Weights of a small mixture-of-experts language model, trained from scratch on English Wikipedia.
Training: a variant of Adam for the experts, 297M tokens.
Below are experts of layer 9 (counted from 0) of a mixture-of-experts language model. Rows are named router (the router's row for the expert) and show model dimensions 0-255. Each number is 128 + 32 x the weight over its row's rms, rounded and kept within 0 to 255. Numbers have three digits each.
After each expert's rows: a language model's description of what the expert responds to; "mostly gets" lists some tokens that are sent to it at least half of the time. This comes from a sample of Wikipedia text that the model never trained on.

# expert 56
router:156129122163143152197137118168116049164084126127141142141124049119152144111111126101088140137108195125085168070085165168138165141122126115222105133082139149113121122062123149140094123143152169124120154091120220160144134167127079127136136163123120080116105101120095141121172081133089109124137135145123109096139132141080117113131105089139202088094049117149155150203114158123106111142075123154160073124132164115143158212157103107122116075112143095139125113070159155125141085145172109119094130087127185129143145150123137134132111192135094095090133154172117098114098174196133113162128121126135156119118103145088115060146108118098091185102086150145094102158090118136105047179136058157135105082088115094167115107107153174066099104184063157149117150103180163146128101166156113
It responds to: The article an and degree words like more, very, highly, plus minute digits in coordinates such as 40°57′, 37°47′.
mostly gets: " an", " more", " as an", " is an", ", an", " special"

# expert 37
router:098160174227128155105139134145091184091168133152130114126169127152117159143067164199112223135144176106163151086084180139126105168149162081141137120178121124114149130112131109134158122152158102163122110166130142103108077157166103137134139141124087111186098163148141067120093105082135196133161069099169190155089117134105165109165141069097107071113150088081099101143193135044138129154114154145094127125069164171096129080125158133113113147143106140144096115154125088122100179152128159127096107176168141142100146173117150095084147158163114164115169106083135133110113122098138151120091114075118078188139078107090139117134131092127139129079111154127059138185101099123098153136120125069162164139171173153099185134086081204159102168156149115136113135117098082158136176103127169
It responds to: Opening syllables of personal names and some words, chiefly l- and r- pieces such as Hel, Mar, Al, El, Walter.
mostly gets: " Al", " El", " Har", " Ed", " Sal", " Mil"

# expert 43
router:108156124158169115109119105092154124111162117122141124124152122104124157087150113163097179167097129209095169137140144115105181107116147096143119088089109093148140125146156107151071096149200096115111140154119147092108098137143116120133165107117145118112186121129106150101067117066088114119154104119114132111148170136107115130116164123173119100201157132086147175140097181141163177120159150095072103121136096112074094096142104078146131166136097056140132169102084125107127125160094188143065131156189143107149131132147119067167100175127111143091125115069156127108123129097185134083175186097117082096096073099061165156175107126066140122120164171141131188119103050167072204102176157141145150215142170138173203104114187154137096135161132071111111125098110086095097098099125138
It responds to: Middle and final pieces of names and technical words, as in Romania, Croatia, Pan-Arabism, axonogenesis, Alexandros.
mostly gets: " Croat", " Roman", " Paul", " Israel", "ton", "burn"

# expert 30
router:145126135106093085181090086110144101153126144138135243143092181168105122145187095102144117094134147132149152187149036039086127147171109093082146116142153127126117078144163132082121100098123121103158091169156116173148116158066150101171099083126115117169145121093113180095123216148172123159175059052109049145149097148125140112134096161143134086096103158154136123093111083136096171151148118104117129160134146105093146129135128169149183160162128159130121131143065119123160099113166060092117101161176151118079095071087134166166148134114089160098077139163135135084186144116148096072177069076144119117118121134175126090118110093148155101226125145167119152105119111148124148160121086148180137132144152112147142132139134119147165118122106106182109140146105124143149129154168144
It responds to: First pieces of concrete nouns, often transport or sport, such as roll-ing, w-ing, Air-craft, s-emifinal, water, rail, field.
mostly gets: " water", " Air", " str", " dr", " field", " rail"

# expert 25
router:150132125145113138161101084097133098145059096130122129115153144113097075104159113073143211123175063109109102131103152140144145123151139139106112067133179097152179125128093134184142103154107198113102127124151115120097144092174087168185122147100151118131151122094185095160156107093097070086141089087164196120075133160194137081214095115108121129116153111112175112118121101145165128112152118149119135127076078147107127110172156152116149127128158107178088102078168136125146088128137056098087119113115166098161112129129123064141202155104169105121126094133085103169154149094145140123120148062092121114113104214147097104093139135132102138098093137061099161149169137050171133139146197126137174087107121148086092114105107113085143151146171106067069090057100127160136160093138159
It responds to: Middle pieces of longer Latinate words, often after Con, Col or Trans, as in Transactions, pedestrian, concentration, corruption.
mostly gets: " Con", " Col", " inter", " act", " Pat", " Cont"

# expert 63
router:118113141167089141109135139177088156107086131175129137130103166151146144142102164090082113087108168094137116135147173129114137155107156085137130088093145149105133093154112168112101062115132072077085093092129137147065153062175077188155103106153095134212164160077111159145116157154115133118155140089076127086090128109089097170112104159138133177131090109131095128099178062149088135144117132135117080072131143058112178180199122139142158148143140087176102180151087101177103118087137147147109179090081050183122175088112152109116094119132081132115123125123084152131155140161151136091128077132060144116149165118152147194155115079096059122126101100105099128194122153148068138113089117093139115154097114114144102169116140151092195106128196173100179110125145110090115151124095090
It responds to: Middle or final pieces finishing ordinary words, plus adjectives like special, free, common, such as fifth-r-ound, Sover-eign, sustain-able.
mostly gets: " special", "oreign", " free", " full", "ling", " common"

# expert 47
router:106093183141175143150067143143176131150118128134145174180065078132112140158113122123091147104107122113160162113108149101118102126170078152157150104180104118135120124142110108146142141117153115134096125170133103086123146143105166159071128141106090138104143136177130065165135141102123193126110143108116071089069071086188099174088089115166132080118169174137163131099147181156128111104088130107115140108126109137214137132091121129115180178162173138095163194119084109094101186080150069098150140148126173123131130137099116145142146155138134101172182170028177142141176091098118172132071120118105097102123087132165080176107151122116109172167087118114210122151130105143112182125094175128080097180156103159124090135165164114146059083135137083101115073157138143066073148094162139
It responds to: Vowel-heavy syllable pieces of Chinese, Korean, Japanese, African and Pacific names, such as u, a, Ha, Sun, Ma, ō.
mostly gets: " Ma", " Mo", " y", "ā", "ō", " Jo"

# expert 26
router:139083156081127161121125105093144137197124100130098161142062096150154106132149161133151128072150112200133136112116066151106128116130125101129177115067169129093091121119144155132139148084110090093088101173092119136130108170147136136194076085149155147140121108134111173150171087135127081157137163106133124105134135110081113139159076142126085093124144146179089119153160114143148084140113072137138162103133155087084121125170123110186139100148116175185056104113163092133132135146136121076130159133083122141138069110089122135202157148156160192120070127147166146105196203164150119137193102171139134108156153082151199060103106117127085033142051148170121157117119154113137152117087127103173084116133070151165118130154051123148188155109124135159102091117159139146130083185080107
It responds to: Name words of leagues, cups, championships, awards and parties, such as UEFA, Cup, League, Scottish FA, Democratic.
mostly gets: " Cup", " League", " national", " Championship", " Award", "weight"

# expert 54
router:151143076140159131140138130174145144141175170147151135178126114138116143140119152148103098145131086147187159111137088139158123122103174150082143144204095129184079129136102118136132128161186134141117126101124111142143107064109070124080140192109137157080134114118085169109162129131164164128096170137148187134193147080109144180145139116111125192097091107151134102151120209168124089151084184115109094123097110168134178208122093176122188134125067108106066096153130132117115109114110125130168107074116120074078114189171098112144061174192153093119144055169110109125109095154062101085135123090114176110103132165106133164134172149130095086179110105061145095130080118121124083068072118161118117122103151109160101119131058122108114152140102118153117115129156082148091077133079062
It responds to: Past participle endings, object pronouns and simple narrative verbs after was or is, such as destroy-ed, him, it, used, began, died.
mostly gets: " him", " it", " used", " began", " died", " there"

# expert 53
router:147157155171149151128104137087103148132099099164121164123149138125098099092156155207145116090121176098154133094199122136108110147111152129137130121155141154121193093150128176178158112156120171144129160091183141045198123115119126177190109152168119100204134136074135101167108151144113079119141145139100091116148127044103125135149108135101141090124174113094104128141114138167095162196193178139108099108120164112193170146101196159114133180202124123124104131144109168117128094113150174103105131163145113120198120151093124116129082136108127125141135091073078149075123137119082102148131136094047063121091080137156124073138118082139096138152106099058158182174097165157097173068128122151104129174185173155093203096104169154126149102151166114130148111135156106109169146113120124
It responds to: English given names and surname beginnings in rosters and tables, such as John, Thomas, Michael, Sim, Wil, Mc.
mostly gets: " Thomas", " Michael", " John", " Del", " Daniel", " William"

# expert 49
router:178163134111136163162134131130185115097126072148090094109169108167085175143157162156201138101153187162106072145137190158134111138178105170072128178091123106089107139113115175083103139137132144063055163123131086083113090142168132163132111114124138124094075107040139080184119110125058151166147089209075083122162139189115130087134098123099117093129079092117133133107215109116118124105109086102143111182087116061070137129133151164169142106096138150143130072155191112129132112090147088128127132118112180060141180122113131163140130125079055077108171177101146104147153142131160141124129127148113143140081111129106174107149102162115122100116185079120114120099111168142126182167155139114122141087132107155150140092103135113074156126151110174127127107135089092154106133166191117
It responds to: Words after of the or in the, such as First, Second, Royal, National, New, and the first digit of years like 1950s.
mostly gets: " New", " Royal", " U.", " Army", " National", " civil"